From a checkpoint of a small mixture-of-experts model trained on Wikipedia: width 96, 10612 steps.
Below are experts of layer 4 (counted from 0) of a mixture-of-experts language model. Rows are named router (the router's row for the expert), gate (a neuron's input weights, with its number), up (a neuron's input weights, with its number) and show model dimensions 0-95. Each number is 50 + 15 x the weight over its row's rms, rounded and kept within 0 to 99.
After each expert's rows: "gets" lists some tokens that make up at least twice as much of what it gets as of all text. This comes from a sample of Wikipedia text that the model never trained on. Tokens count by the router's weight.

# expert 18
router:53 48 51 35 29 18 57 30 28 79 38 54 62 49 59 81 55 76 49 43 47 57 76 72 54 41 51 49 38 42 80 38 36 37 34 32 81 64 52 53 49 65 65 42 32 69 41 56 64 48 72 53 46 60 49 58 48 45 55 71 62 34 66 66 35 33 66 54 37 58 76 62 39 70 61 47 27 27 52 47 42 39 53 75 46 68 28 47 28 20 26 65 49 69 56 43
gate0:54 29 55 44 40 37 57 63 54 51 40 49 25 56 75 29 49 39 47 82 39 40 59 45 53 29 43 45 51 74 45 68 28 51 61 66 48 48 46 51 43 42 35 56 33 43 54 38 56 50 32 61 62 37 53 39 63 46 47 33 73 91 59 51 79 51 49 21 41 47 24 66 60 26 32 45 55 74 54 32 47 45 08 63 53 69 23 61 58 49 48 37 73 63 61 87
up0:71 55 34 61 48 54 40 30 44 46 73 50 38 38 77 29 66 48 27 76 37 49 66 57 32 72 40 25 30 50 52 32 82 31 49 55 57 48 84 51 29 70 56 59 51 62 63 26 56 54 55 26 50 57 37 48 52 49 47 58 39 61 54 60 46 28 42 63 46 80 74 47 47 69 63 35 45 61 62 46 50 33 76 71 76 40 65 48 50 75 62 33 45 44 24 23
gate1:39 58 70 56 56 62 56 67 39 61 63 68 26 69 65 45 55 38 36 67 45 81 38 42 47 70 63 62 57 44 28 52 41 55 71 49 37 28 46 43 50 54 36 41 45 74 14 58 31 43 55 44 57 48 49 48 62 41 39 85 15 54 62 50 53 55 50 60 38 61 53 31 56 20 62 49 29 72 61 39 52 68 60 49 70 51 35 67 66 46 84 23 79 20 42 55
up1:34 42 56 37 44 68 51 58 46 58 48 73 89 73 52 74 35 49 55 44 69 63 85 33 66 81 62 48 24 22 38 49 29 45 74 52 48 35 57 63 77 73 44 49 70 50 57 51 33 59 47 46 53 46 66 39 38 57 50 34 34 32 39 55 56 15 41 56 48 42 39 38 64 52 45 53 34 60 74 44 58 25 51 21 68 63 62 53 74 21 53 53 65 36 48 45
gate2:32 23 35 46 59 56 57 58 45 27 61 30 35 47 75 24 63 56 33 32 81 68 44 38 37 69 49 63 20 54 58 51 57 54 40 84 62 43 47 38 46 33 43 61 41 56 39 48 35 08 85 44 48 45 50 45 49 50 63 26 55 48 77 44 44 60 32 53 50 50 40 51 46 44 28 47 74 31 57 61 39 39 65 36 68 40 62 49 38 31 54 08 59 71 45 54
up2:71 40 55 39 63 82 47 19 57 47 45 35 54 63 57 51 44 76 52 63 58 60 37 55 57 48 38 50 61 55 61 17 51 67 42 50 49 57 32 30 29 45 42 50 28 87 57 32 46 81 36 65 44 41 35 38 57 57 43 60 69 48 53 74 48 79 32 62 38 64 58 52 52 66 53 35 45 62 15 57 57 69 99 48 36 60 54 45 35 48 37 39 57 51 47 36
gate3:50 60 42 60 16 39 20 44 48 51 39 56 43 43 45 11 58 27 40 67 53 39 35 43 39 29 68 69 63 56 34 82 48 59 64 62 71 42 68 65 68 47 54 57 58 58 67 26 56 66 44 32 71 42 32 45 76 16 29 49 55 54 35 52 42 31 54 48 20 45 23 76 50 59 29 43 45 46 44 47 51 52 27 51 70 50 60 49 58 56 55 26 25 64 60 65
up3:47 72 57 26 31 52 13 34 54 54 35 53 67 46 25 42 57 71 33 56 59 68 47 42 57 43 58 64 45 78 65 50 37 57 56 42 36 31 16 54 27 77 64 76 36 41 30 52 64 51 17 54 62 66 66 13 45 33 63 61 52 38 47 67 35 41 74 62 58 56 59 53 68 58 36 45 28 63 58 33 52 45 35 59 35 76 37 29 45 43 63 69 45 43 48 42
gets: "\n", " was", " is", ",", " | ", " G"

# expert 1
router:54 49 50 37 29 16 57 31 27 78 36 53 61 48 56 83 53 76 52 40 47 57 77 72 54 42 54 49 37 42 79 38 39 36 33 30 78 62 53 53 49 65 63 41 30 68 41 58 64 49 72 52 47 62 50 55 47 43 57 72 60 34 64 67 35 34 65 55 38 57 77 64 39 71 63 46 25 28 52 48 42 40 50 75 46 68 31 50 27 23 27 65 49 70 54 45
gate0:54 73 64 30 29 65 39 37 47 45 53 38 47 65 34 43 47 52 47 52 42 52 50 31 49 59 43 57 37 46 62 63 72 82 88 62 36 35 51 45 50 60 42 64 52 48 24 36 31 55 25 61 62 34 11 49 78 49 48 56 61 86 61 56 61 67 69 36 65 68 36 49 67 27 59 51 30 44 44 46 56 69 66 35 64 45 67 51 48 69 40 17 76 64 46 30
up0:90 54 49 54 58 35 43 45 32 36 68 51 56 26 69 31 59 35 40 40 40 49 69 73 55 54 62 48 55 37 60 41 55 53 37 20 51 42 27 34 48 42 71 63 57 66 55 66 71 37 43 50 56 55 36 42 71 28 39 59 36 51 42 61 37 45 42 60 85 63 21 71 53 35 54 36 38 00 64 28 52 54 33 57 50 41 48 50 63 14 47 46 49 56 59 55
gate1:50 62 23 23 25 74 35 84 38 43 31 43 16 46 57 43 65 38 58 77 51 35 48 36 21 44 47 49 56 52 58 37 52 59 55 49 37 37 60 40 64 87 32 66 42 41 63 40 36 27 77 45 15 32 64 37 44 38 53 61 61 54 40 42 43 47 47 58 56 70 50 77 46 64 64 38 74 48 43 42 51 35 39 58 21 75 47 41 64 68 56 47 54 49 31 60
up1:58 54 62 43 47 55 54 53 40 62 60 54 52 47 32 42 52 53 19 23 50 57 58 99 36 00 67 51 45 37 46 53 39 34 49 80 26 43 61 53 53 51 42 10 69 51 43 34 54 39 76 53 52 86 60 45 46 50 58 39 50 46 38 45 56 34 74 43 65 48 44 67 37 55 42 49 53 53 42 46 65 54 31 31 37 64 63 43 65 66 32 62 75 59 71 32
gate2:56 44 50 54 55 48 53 64 46 29 56 77 17 45 52 47 41 18 37 64 65 48 48 28 40 50 54 50 38 54 56 81 32 51 66 48 44 21 49 20 32 50 62 64 67 41 30 23 51 44 46 55 50 64 48 38 56 50 59 25 50 48 55 68 69 47 70 23 61 52 54 54 53 30 73 41 44 37 33 38 66 36 82 50 76 21 44 68 41 40 87 48 62 18 45 44
up2:41 48 67 30 39 33 38 29 50 42 69 40 73 70 20 72 31 61 71 70 41 51 52 43 24 38 57 42 55 44 56 58 27 49 48 39 36 73 50 54 56 53 26 63 48 36 29 49 73 47 32 40 68 41 24 39 33 54 66 64 50 51 30 34 10 53 37 45 61 69 52 50 45 77 38 75 24 31 44 47 50 63 60 59 58 37 64 46 76 67 75 60 60 52 71 57
gate3:27 20 59 37 47 72 54 69 47 38 54 45 53 48 55 45 47 36 20 42 35 66 58 57 33 85 47 58 52 55 32 47 33 34 48 44 35 65 35 48 81 48 47 46 51 36 56 57 16 54 51 28 37 40 76 44 54 48 60 48 71 31 29 10 59 67 47 39 64 46 59 60 53 51 47 47 42 70 30 54 51 52 41 47 47 12 27 38 57 53 20 36 82 69 71 44
up3:31 39 64 50 25 45 34 39 52 48 86 48 52 64 25 68 20 76 46 29 49 34 73 51 39 79 24 31 67 35 42 36 63 52 59 58 11 40 26 38 46 49 47 53 12 30 42 50 39 55 54 15 40 77 45 50 42 50 47 45 40 54 40 56 53 58 51 34 76 46 68 62 52 38 72 34 39 47 41 62 25 66 55 63 47 56 47 53 41 38 42 31 42 56 54 47
gets: " | ", " and", " ", ", ", "\n", " in "

# expert 0
router:53 48 48 38 25 19 53 29 30 80 37 51 60 52 53 83 54 74 49 42 46 56 78 71 53 42 50 53 35 42 77 38 38 35 35 35 80 62 49 53 48 63 60 40 31 69 37 61 60 50 71 53 43 65 50 56 46 42 57 74 61 31 64 64 32 33 64 53 38 57 77 66 36 68 61 49 29 27 52 43 39 39 56 76 44 67 32 45 27 24 26 65 51 74 53 46
gate0:46 59 31 56 77 32 42 42 54 15 84 30 43 29 48 44 60 58 53 23 39 32 34 46 51 54 36 46 69 64 46 26 49 39 70 70 36 25 52 58 58 53 54 64 87 54 44 58 48 38 36 56 52 43 30 47 47 39 66 62 49 50 40 51 51 25 48 12 83 59 60 65 56 42 43 74 66 63 67 20 35 50 31 62 50 42 51 62 62 30 66 49 53 72 35 45
up0:29 68 57 69 58 22 53 52 36 47 45 31 81 59 45 41 59 61 70 28 30 42 60 44 46 38 56 45 33 32 67 46 53 58 29 83 34 25 42 66 46 65 67 63 66 60 49 65 56 49 51 47 62 60 45 43 70 36 54 49 75 64 64 77 40 50 75 52 68 46 78 50 56 25 19 28 57 55 28 60 60 44 69 68 50 28 50 28 45 46 54 63 65 74 59 24
gate1:50 37 09 49 44 61 53 58 24 27 48 50 33 51 52 32 45 41 76 16 77 84 42 30 54 56 67 96 42 56 54 53 75 45 27 44 47 38 62 46 39 46 45 57 79 58 57 44 57 48 54 58 73 34 50 37 35 46 42 37 44 72 60 38 48 35 49 37 43 51 58 38 52 53 56 37 68 44 33 81 47 43 48 60 51 53 64 63 93 51 61 36 65 33 48 51
up1:38 58 65 48 14 51 99 36 52 49 52 61 37 51 32 55 28 52 35 45 37 53 36 32 48 65 29 56 38 32 73 45 48 60 30 77 52 60 55 53 33 58 36 41 53 68 53 57 38 28 48 44 54 54 56 74 71 30 51 48 19 65 37 35 47 66 44 67 37 52 67 65 47 32 57 60 57 42 44 40 26 42 59 51 25 36 39 86 53 57 53 26 28 51 52 81
gate2:71 43 29 41 58 40 44 52 57 19 35 74 32 33 46 60 33 28 56 69 25 66 40 49 59 30 56 41 63 72 53 23 30 27 68 46 32 41 42 52 54 54 29 77 69 50 30 74 63 67 55 47 35 41 34 51 44 67 24 24 46 58 50 44 57 38 37 57 64 44 44 42 64 46 29 49 68 47 44 82 64 48 49 52 55 83 59 20 66 31 54 27 36 40 55 45
up2:48 59 41 37 67 24 40 30 59 35 54 50 46 50 49 45 64 79 64 62 29 42 64 51 35 40 61 32 74 42 59 18 53 46 48 70 41 51 44 48 72 63 70 43 24 63 55 59 64 57 73 72 60 51 75 44 80 49 04 67 59 58 61 58 63 22 32 45 56 47 39 43 51 29 44 90 31 50 47 45 52 40 47 67 44 49 30 51 49 45 56 34 64 56 77 30
gate3:72 48 74 19 49 46 58 53 41 40 72 37 42 40 73 52 64 64 70 50 31 36 37 17 34 56 28 60 47 55 57 69 48 93 68 50 54 48 63 42 59 33 36 64 34 87 38 67 76 47 38 62 60 48 51 66 71 43 33 56 42 73 29 56 69 50 52 56 66 46 41 60 73 74 78 49 59 46 18 38 62 58 46 40 64 51 44 61 55 38 48 33 51 47 30 62
up3:45 40 77 37 37 55 32 53 51 53 65 46 45 83 43 55 51 31 48 56 39 39 39 66 58 39 67 34 65 69 51 38 51 43 45 61 39 58 74 49 45 55 12 32 49 44 70 44 53 55 63 34 60 26 43 56 60 69 77 52 38 48 39 26 30 35 63 31 50 32 80 48 14 27 35 53 36 69 88 62 36 37 35 78 33 63 31 58 52 61 63 29 49 41 55 48
gets: " a", " The", " b", " m", " c", " A"

# expert 28
router:57 49 50 36 28 20 56 29 29 79 36 56 61 49 58 82 56 74 48 41 47 56 77 72 54 41 51 46 37 43 79 38 39 38 34 33 79 62 54 54 50 65 64 44 32 70 40 58 62 47 73 53 48 61 49 57 48 45 55 72 60 32 64 67 35 33 67 56 38 58 78 65 37 70 62 48 27 28 53 48 42 40 53 75 47 69 29 48 27 22 26 65 49 70 54 45
gate0:71 64 18 43 52 71 41 47 48 22 47 42 44 29 26 64 67 27 41 34 63 49 50 38 17 35 51 45 61 34 71 46 41 37 67 67 38 40 60 65 41 31 42 69 41 35 46 47 41 31 46 58 42 70 43 24 43 53 30 63 38 75 42 35 25 59 40 59 60 79 60 50 61 34 42 60 30 75 47 40 45 54 39 77 38 23 54 63 80 54 47 49 69 60 67 70
up0:40 41 41 54 28 40 71 48 54 37 56 70 63 52 41 45 36 73 52 32 44 48 26 62 49 16 54 50 53 41 65 44 36 45 20 49 63 39 37 33 56 39 38 34 67 49 46 66 42 37 73 28 53 48 85 65 56 55 45 36 37 33 57 32 50 71 53 23 50 84 66 65 51 30 41 46 58 26 59 28 77 43 27 43 59 41 61 65 82 65 32 40 73 56 27 39
gate1:52 63 26 52 53 21 55 58 63 30 83 59 49 30 57 39 47 70 47 39 55 40 47 36 28 61 55 53 57 47 32 44 72 51 79 74 55 48 41 26 72 24 29 49 53 86 50 54 28 59 61 45 38 39 33 26 44 41 40 38 50 75 50 33 67 20 56 37 48 48 40 38 48 53 59 65 60 71 49 53 53 61 50 10 47 23 71 42 48 38 65 22 46 39 46 66
up1:72 64 36 47 37 68 33 32 46 62 41 21 36 35 32 49 48 65 27 29 30 08 72 29 45 65 61 71 29 28 61 39 46 55 52 68 47 53 48 65 39 56 57 57 55 59 59 73 62 56 23 36 44 34 74 33 16 45 64 57 49 62 29 43 81 52 47 64 29 48 44 42 57 37 40 48 68 51 59 33 39 56 43 52 52 35 80 55 66 66 37 30 63 37 47 46
gate2:47 62 62 36 51 27 55 58 37 49 56 48 32 77 58 65 57 40 59 61 46 32 29 39 70 61 52 53 42 88 58 47 58 84 57 67 29 35 70 48 73 42 55 49 58 45 31 70 41 59 35 68 58 27 40 65 66 70 71 39 50 77 63 65 58 66 51 22 54 62 42 59 41 29 50 61 40 59 85 46 46 43 34 76 55 24 65 48 41 42 74 30 53 45 28 69
up2:48 44 36 46 58 38 70 54 44 64 44 32 66 37 21 34 60 36 52 70 27 48 54 43 52 50 53 34 57 60 54 65 74 65 42 64 50 62 68 41 66 39 66 72 42 39 53 37 64 60 44 56 73 99 52 47 68 37 43 16 28 47 60 45 53 15 32 45 40 58 66 73 39 61 48 48 51 32 26 52 59 51 72 49 71 31 41 53 54 76 43 53 49 32 10 61
gate3:47 39 60 32 61 66 60 71 48 12 72 44 50 56 23 04 39 33 40 62 40 28 53 53 39 61 42 56 67 29 48 09 35 40 81 60 30 57 38 39 63 47 56 64 42 80 45 20 17 17 63 53 47 51 53 45 60 31 54 39 55 56 44 43 52 44 38 66 45 46 39 38 64 46 57 59 30 55 45 53 57 52 50 51 70 61 52 40 68 33 43 48 73 52 39 60
up3:59 39 34 74 40 59 59 33 37 58 66 49 57 58 32 55 10 76 50 46 43 69 58 56 61 42 96 38 39 38 44 59 45 66 56 55 49 58 45 43 17 47 40 49 32 31 59 67 79 70 15 36 50 64 42 57 36 50 62 48 43 83 49 40 46 49 54 55 71 53 60 38 56 49 70 58 46 81 55 44 60 74 60 59 47 48 55 36 58 36 30 18 53 26 52 27
gets: "\n", "\n\n", ".", " ", "2", " T"

# expert 33
router:54 46 50 36 30 20 58 30 27 79 37 54 61 48 59 84 55 75 49 42 44 57 75 74 53 42 52 49 36 42 81 40 39 37 34 32 81 62 56 53 48 63 63 40 34 68 40 60 62 48 72 55 47 61 47 57 45 44 54 72 61 34 65 67 36 30 66 54 38 58 76 62 37 69 60 45 26 28 53 45 41 41 53 72 47 68 27 50 29 22 27 65 47 70 53 46
gate0:78 33 44 51 22 78 21 50 31 31 71 57 44 60 29 32 39 32 40 69 55 44 44 56 58 67 44 73 61 58 70 64 37 72 61 31 33 42 40 29 42 42 52 63 52 45 48 58 43 31 54 80 76 57 53 51 55 51 28 31 22 54 43 39 56 65 34 58 47 59 39 56 45 16 11 39 47 59 48 34 63 62 42 53 63 53 64 56 82 39 60 35 59 34 52 70
up0:55 36 42 43 48 41 63 54 39 44 52 55 44 43 39 29 48 33 42 40 28 52 52 86 40 36 71 56 46 27 36 54 35 71 32 59 51 68 51 12 51 70 62 42 63 39 78 36 57 49 38 46 66 73 58 71 65 62 66 40 47 71 21 67 60 45 53 30 49 34 34 35 39 55 35 26 79 56 67 39 82 34 53 20 49 58 68 63 50 31 43 40 41 35 58 79
gate1:39 44 25 64 55 58 44 56 58 36 59 45 54 24 60 39 81 21 64 72 51 40 48 39 30 53 45 36 51 93 43 56 65 34 58 43 72 58 60 61 72 55 50 59 74 39 60 46 48 46 50 56 67 40 54 53 70 48 42 55 62 43 38 56 79 77 35 51 55 43 62 65 42 63 49 35 50 69 56 72 34 50 40 45 71 24 84 60 39 46 35 09 26 67 42 70
up1:50 70 42 47 53 39 62 38 72 33 68 77 41 56 41 30 55 75 52 44 48 53 65 63 44 26 49 32 45 30 47 73 40 33 34 39 81 43 08 28 39 59 53 32 25 21 33 63 52 48 38 42 33 53 55 56 23 70 51 56 55 47 51 40 58 53 42 55 35 42 28 49 36 71 28 70 19 64 33 42 53 51 48 50 67 31 55 38 19 40 49 60 57 25 63 61
gate2:44 41 45 63 68 52 32 74 75 29 72 43 48 72 56 40 54 42 39 59 48 61 54 61 43 46 60 50 52 51 22 57 22 45 45 40 39 39 69 33 57 38 30 30 70 50 24 64 40 43 36 12 62 54 71 39 54 62 64 51 37 21 52 11 26 59 25 60 43 36 53 47 73 31 38 49 67 75 66 44 42 42 65 38 48 43 77 68 42 42 58 27 61 62 51 33
up2:60 36 45 23 76 64 53 38 72 43 80 46 40 55 64 65 30 39 48 35 26 67 48 35 72 45 46 34 31 36 42 24 76 87 37 45 64 47 48 47 35 49 46 44 54 46 68 33 56 66 33 36 66 54 45 72 50 45 54 31 57 49 63 82 47 54 71 23 52 43 61 36 52 35 46 52 55 41 21 36 54 58 64 40 30 59 69 50 73 56 28 38 18 33 62 66
gate3:46 77 61 44 37 52 67 43 31 54 45 10 46 55 59 31 54 50 55 31 47 54 57 40 40 43 34 63 70 57 34 42 52 72 81 44 78 16 28 38 67 48 49 57 61 39 55 43 48 52 63 54 73 61 58 42 33 27 51 45 57 53 27 49 77 56 45 41 30 52 48 52 40 10 63 52 40 82 69 31 27 31 71 44 57 31 35 60 57 59 24 35 54 32 37 50
up3:36 67 66 34 29 60 51 35 56 32 42 58 60 62 70 52 76 36 56 51 56 57 46 65 16 42 77 44 82 37 28 54 44 73 55 57 53 69 85 46 25 46 24 30 54 61 52 69 24 40 49 83 44 65 31 27 47 59 48 59 52 33 67 64 39 47 60 42 50 49 46 35 36 57 48 39 40 54 58 53 64 34 55 35 62 63 50 15 81 57 34 56 43 53 36 30
gets: ".", " K", "\n\n", " W", "0", " T"

# expert 38
router:57 45 48 36 32 13 51 32 29 77 36 50 60 48 51 81 54 78 46 47 48 59 78 73 52 39 52 51 42 49 80 37 44 36 35 34 85 58 53 44 47 58 60 41 38 69 36 52 59 54 71 43 46 57 48 56 50 44 56 70 57 34 60 63 34 28 67 56 29 61 75 61 32 66 63 50 28 29 57 44 46 36 55 79 41 65 29 45 31 19 26 62 54 73 54 48
gate0:53 51 44 45 49 64 28 53 55 43 47 27 42 85 60 38 54 44 58 45 54 16 41 28 57 44 74 62 51 60 45 37 65 56 82 59 46 54 43 61 56 34 33 52 15 78 58 46 64 32 37 59 33 33 27 27 57 36 60 36 73 47 46 44 74 78 33 43 71 64 56 47 63 48 61 50 81 68 41 58 70 66 43 78 54 44 71 35 55 48 60 42 35 68 26 35
up0:71 35 70 56 46 44 57 37 62 30 63 51 58 52 37 21 54 27 43 56 46 88 37 68 63 31 50 26 36 55 47 27 47 67 59 34 33 45 98 38 27 66 79 35 61 43 47 50 42 66 47 32 58 68 38 55 55 57 86 55 46 40 46 53 43 56 59 45 37 23 52 46 25 52 67 54 48 55 55 48 60 50 49 49 21 34 40 66 44 67 58 11 57 56 48 45
gate1:63 59 60 45 43 59 56 64 42 42 71 39 28 21 22 43 39 34 47 30 29 63 39 50 52 53 54 46 61 51 71 46 57 63 56 62 35 43 50 53 07 49 44 60 62 39 50 32 64 80 27 36 47 46 43 67 89 56 37 59 74 44 66 35 46 76 48 42 31 79 54 49 43 42 57 55 29 63 51 44 61 36 53 85 26 54 66 81 78 58 47 43 50 39 36 66
up1:46 81 68 46 48 56 46 52 67 40 54 63 61 46 47 23 48 37 51 40 15 63 71 41 58 68 62 50 43 51 87 67 47 55 41 59 52 45 48 42 56 63 87 51 30 51 35 40 52 61 63 47 61 63 79 58 34 42 74 36 64 33 68 41 82 53 25 56 40 50 35 40 57 58 84 33 24 68 64 41 43 46 57 24 18 57 64 44 42 70 39 61 46 67 42 38
gate2:49 38 30 20 47 56 39 74 57 35 27 54 54 68 53 42 16 44 66 48 46 60 44 45 27 56 36 60 58 55 37 51 52 33 66 36 60 19 93 36 57 69 74 57 47 37 49 71 66 84 58 54 43 43 27 66 67 67 51 42 54 23 53 51 78 22 68 46 53 57 57 42 33 50 23 41 36 70 48 22 56 61 55 29 46 33 66 47 48 57 48 30 48 45 46 51
up2:64 55 44 37 63 74 63 54 26 58 58 64 50 51 53 26 64 68 64 12 57 31 60 38 31 61 30 50 65 51 61 53 39 52 57 36 36 27 50 42 48 56 45 53 25 44 48 36 44 24 81 39 91 53 42 61 50 56 78 42 60 62 78 44 54 47 38 57 59 28 33 61 67 49 53 35 82 33 63 56 64 43 47 40 57 65 42 61 32 48 28 71 41 64 84 67
gate3:34 35 53 41 73 81 52 54 97 50 28 51 38 34 42 31 24 64 58 78 53 47 08 38 15 55 54 58 36 80 40 58 42 67 45 52 54 47 43 54 66 32 32 68 51 31 51 38 45 47 32 26 26 42 49 41 40 65 49 59 62 47 35 49 55 46 46 66 57 55 17 45 53 37 48 40 38 60 46 31 50 70 40 41 77 41 57 52 59 46 74 59 40 64 56 62
up3:45 49 71 44 29 50 50 55 26 44 58 18 49 40 20 54 09 55 65 46 71 73 61 25 73 57 56 49 50 14 41 51 65 41 69 30 51 38 59 30 59 59 49 44 40 65 47 48 45 36 51 55 65 62 57 52 39 65 37 53 33 43 43 49 77 42 36 26 54 49 73 49 67 28 46 52 39 58 38 20 61 38 76 64 39 46 34 39 64 31 43 26 50 33 18 64
gets: " The", " the", " of the", ", the", " in the", " A"

# expert 47
router:49 46 49 34 27 20 58 31 30 80 36 52 61 49 53 81 51 73 47 39 45 57 76 71 54 38 51 44 42 41 80 36 39 39 35 29 78 60 52 56 50 62 63 42 30 67 38 60 67 50 71 50 49 56 46 59 47 47 55 75 63 34 62 67 35 29 68 55 38 59 78 67 42 71 59 50 23 26 51 48 39 37 52 70 47 69 28 45 30 21 27 64 49 68 54 46
gate0:48 44 44 54 28 39 46 43 61 33 55 54 33 56 57 42 68 72 52 39 26 30 40 72 41 15 50 27 44 68 33 34 78 41 59 63 44 00 35 37 53 43 63 62 40 65 38 50 45 41 38 45 61 30 72 53 66 45 33 43 44 68 81 35 52 55 18 39 72 37 58 57 52 53 35 76 51 53 46 56 53 32 35 31 29 42 64 42 63 51 31 37 45 62 71 39
up0:58 79 71 69 43 38 38 37 65 53 69 67 55 38 16 48 40 72 33 11 54 37 42 46 52 58 54 48 52 32 57 29 50 54 17 47 39 36 51 54 48 62 51 67 53 56 51 37 53 36 52 61 51 38 33 44 47 72 26 29 41 54 17 35 31 01 48 55 42 76 44 54 31 35 45 54 54 35 31 62 42 21 40 55 77 47 69 65 45 45 45 46 41 60 45 41
gate1:39 38 41 33 37 67 53 66 69 17 53 27 30 55 77 45 67 50 73 63 71 44 66 44 30 65 10 43 53 60 47 42 52 24 89 46 41 34 52 80 45 41 46 73 69 35 54 56 41 61 48 54 53 25 59 56 47 64 27 29 57 67 62 32 43 70 31 37 39 54 56 33 52 26 51 50 38 61 47 57 70 46 45 15 55 41 33 46 58 38 59 37 53 65 54 48
up1:37 49 42 31 45 71 67 45 44 43 72 42 51 67 30 42 34 47 61 63 73 40 80 44 52 91 21 57 38 45 52 53 49 33 51 21 65 46 33 47 45 78 59 45 49 31 35 74 48 55 16 66 51 57 40 46 36 73 45 47 49 36 60 30 26 48 37 43 69 64 46 58 46 33 55 75 49 63 30 50 46 42 71 30 36 74 29 63 55 48 37 76 29 71 56 43
gate2:76 60 55 44 40 46 70 37 84 38 61 49 31 65 67 40 35 72 50 69 21 80 55 40 42 66 40 59 71 55 41 62 60 83 52 68 68 17 72 37 39 56 35 39 79 45 54 56 62 36 31 33 54 50 61 56 42 27 47 57 68 51 44 71 51 46 43 44 68 49 49 74 45 29 37 35 64 70 45 50 72 34 54 55 70 69 53 66 54 57 65 56 73 31 54 27
up2:51 60 66 56 30 50 84 49 71 53 41 36 19 19 43 43 62 68 88 34 61 57 61 52 50 37 54 50 69 46 43 49 51 52 67 28 42 29 40 60 20 45 29 20 63 51 56 29 22 46 37 72 21 38 59 60 32 50 58 47 46 44 31 57 54 75 63 63 61 58 57 53 57 43 60 35 64 36 55 43 55 62 81 73 30 35 55 79 57 44 61 66 44 49 57 58
gate3:60 76 40 55 33 41 22 62 53 49 31 33 57 44 64 57 52 46 58 48 51 52 38 47 45 60 39 54 46 49 51 56 51 56 32 30 51 50 75 55 62 62 35 65 60 79 34 30 25 55 15 21 62 36 84 59 65 70 60 60 34 66 54 45 68 25 36 25 42 48 58 39 51 33 43 46 45 62 37 44 87 40 34 48 46 30 69 17 64 51 60 24 73 56 26 42
up3:65 68 36 36 45 25 39 57 53 56 54 46 43 39 49 67 35 59 54 21 44 66 51 54 57 64 76 69 68 39 54 75 32 39 99 48 13 59 78 45 40 57 25 70 49 54 43 26 66 31 42 43 54 75 59 29 40 70 61 29 41 41 71 51 50 47 53 33 52 30 41 75 39 66 52 32 49 45 48 64 63 36 39 59 52 63 46 38 66 33 48 40 51 39 36 52
gets: "–", "\n\n", " R", " H", " J", " D"

# expert 4
router:57 48 50 37 32 18 55 29 27 78 37 56 60 50 60 82 54 76 52 41 49 57 78 75 54 40 51 51 37 43 80 37 38 39 34 31 80 62 54 53 49 64 66 42 31 70 40 59 63 50 71 54 48 62 48 58 47 44 55 72 61 32 64 66 33 31 67 55 36 56 76 64 39 68 60 48 28 26 53 44 43 38 52 73 49 67 30 47 28 23 27 65 48 69 55 43
gate0:62 57 27 25 50 20 45 40 73 29 28 55 34 46 43 42 61 46 65 55 43 44 65 55 06 72 46 77 17 51 74 48 45 52 41 67 36 62 81 41 41 31 71 46 60 51 50 27 44 58 52 55 42 45 58 72 57 20 45 26 76 68 47 60 49 62 39 48 44 64 40 41 61 57 55 35 44 72 43 38 66 46 34 35 36 40 37 49 72 59 47 55 64 55 31 23
up0:63 73 66 62 38 57 64 47 45 44 43 40 62 50 51 64 40 28 46 43 54 80 47 86 35 53 56 49 59 57 82 51 38 59 72 31 54 33 44 42 18 51 64 79 48 40 60 67 49 55 51 58 21 23 65 52 41 32 50 48 39 65 36 55 67 49 44 66 62 51 57 47 52 56 36 50 27 38 30 32 46 60 47 87 40 53 69 19 59 63 08 48 67 41 46 26
gate1:32 71 31 18 77 77 41 66 41 18 46 61 52 51 58 22 44 25 54 57 38 43 20 63 12 69 46 30 60 46 64 57 44 67 63 37 53 25 47 66 69 54 59 49 38 41 57 36 58 55 47 56 40 60 74 55 66 63 63 41 48 48 66 51 47 52 26 71 29 71 50 47 35 23 46 54 66 34 44 62 23 39 29 45 39 41 63 42 69 58 53 50 58 35 28 61
up1:70 32 31 51 29 40 53 70 48 52 63 48 32 49 36 62 46 59 76 47 50 37 45 59 41 71 35 31 66 36 43 27 59 31 54 76 22 28 37 49 63 38 54 43 48 66 61 43 62 56 39 81 37 54 08 44 83 27 28 60 71 57 33 55 45 45 58 53 69 65 71 38 52 41 57 63 59 95 58 66 48 48 71 34 51 49 51 52 42 62 32 65 63 49 58 49
gate2:54 75 31 67 46 53 35 73 26 38 61 61 49 44 58 46 27 27 64 58 63 42 54 33 31 58 47 39 25 79 45 35 39 58 67 53 73 31 45 50 67 57 31 42 62 41 46 34 38 69 59 67 52 60 38 51 61 29 56 36 63 44 39 58 38 45 31 61 55 44 76 80 52 28 82 64 69 51 34 33 62 72 52 28 60 27 44 53 63 55 32 24 78 37 56 71
up2:48 67 45 48 41 47 31 64 49 53 39 33 41 44 50 52 54 43 49 50 68 70 23 42 44 14 57 76 41 61 63 58 45 71 42 51 31 54 27 31 28 48 28 36 83 42 58 45 61 46 40 46 53 35 52 55 21 37 81 61 30 67 66 66 61 47 59 46 44 33 56 33 29 63 33 53 51 45 56 70 62 61 51 69 49 38 58 37 47 19 73 48 13 35 46 09
gate3:67 38 52 50 61 52 52 51 57 38 68 51 52 44 53 51 46 34 51 62 59 47 39 61 32 83 45 58 66 77 59 51 50 53 30 70 32 58 34 61 48 54 10 45 77 54 57 33 45 42 39 62 80 28 85 46 53 41 59 41 49 63 57 22 46 35 42 44 33 43 27 43 48 13 62 46 72 71 66 40 22 38 23 56 36 41 49 55 49 29 77 21 62 65 64 48
up3:53 33 46 33 50 54 44 42 32 32 42 35 34 17 61 23 44 36 58 81 53 44 56 53 40 39 76 59 38 65 45 84 36 74 21 57 41 46 61 48 46 51 38 66 58 67 52 58 59 61 49 44 50 41 49 31 76 40 39 52 42 33 17 57 75 38 55 35 30 20 62 20 67 47 48 22 48 71 77 54 46 60 43 65 54 68 72 65 62 42 39 57 72 34 52 50
gets: "1", " in", "12", " of", "10", ", the"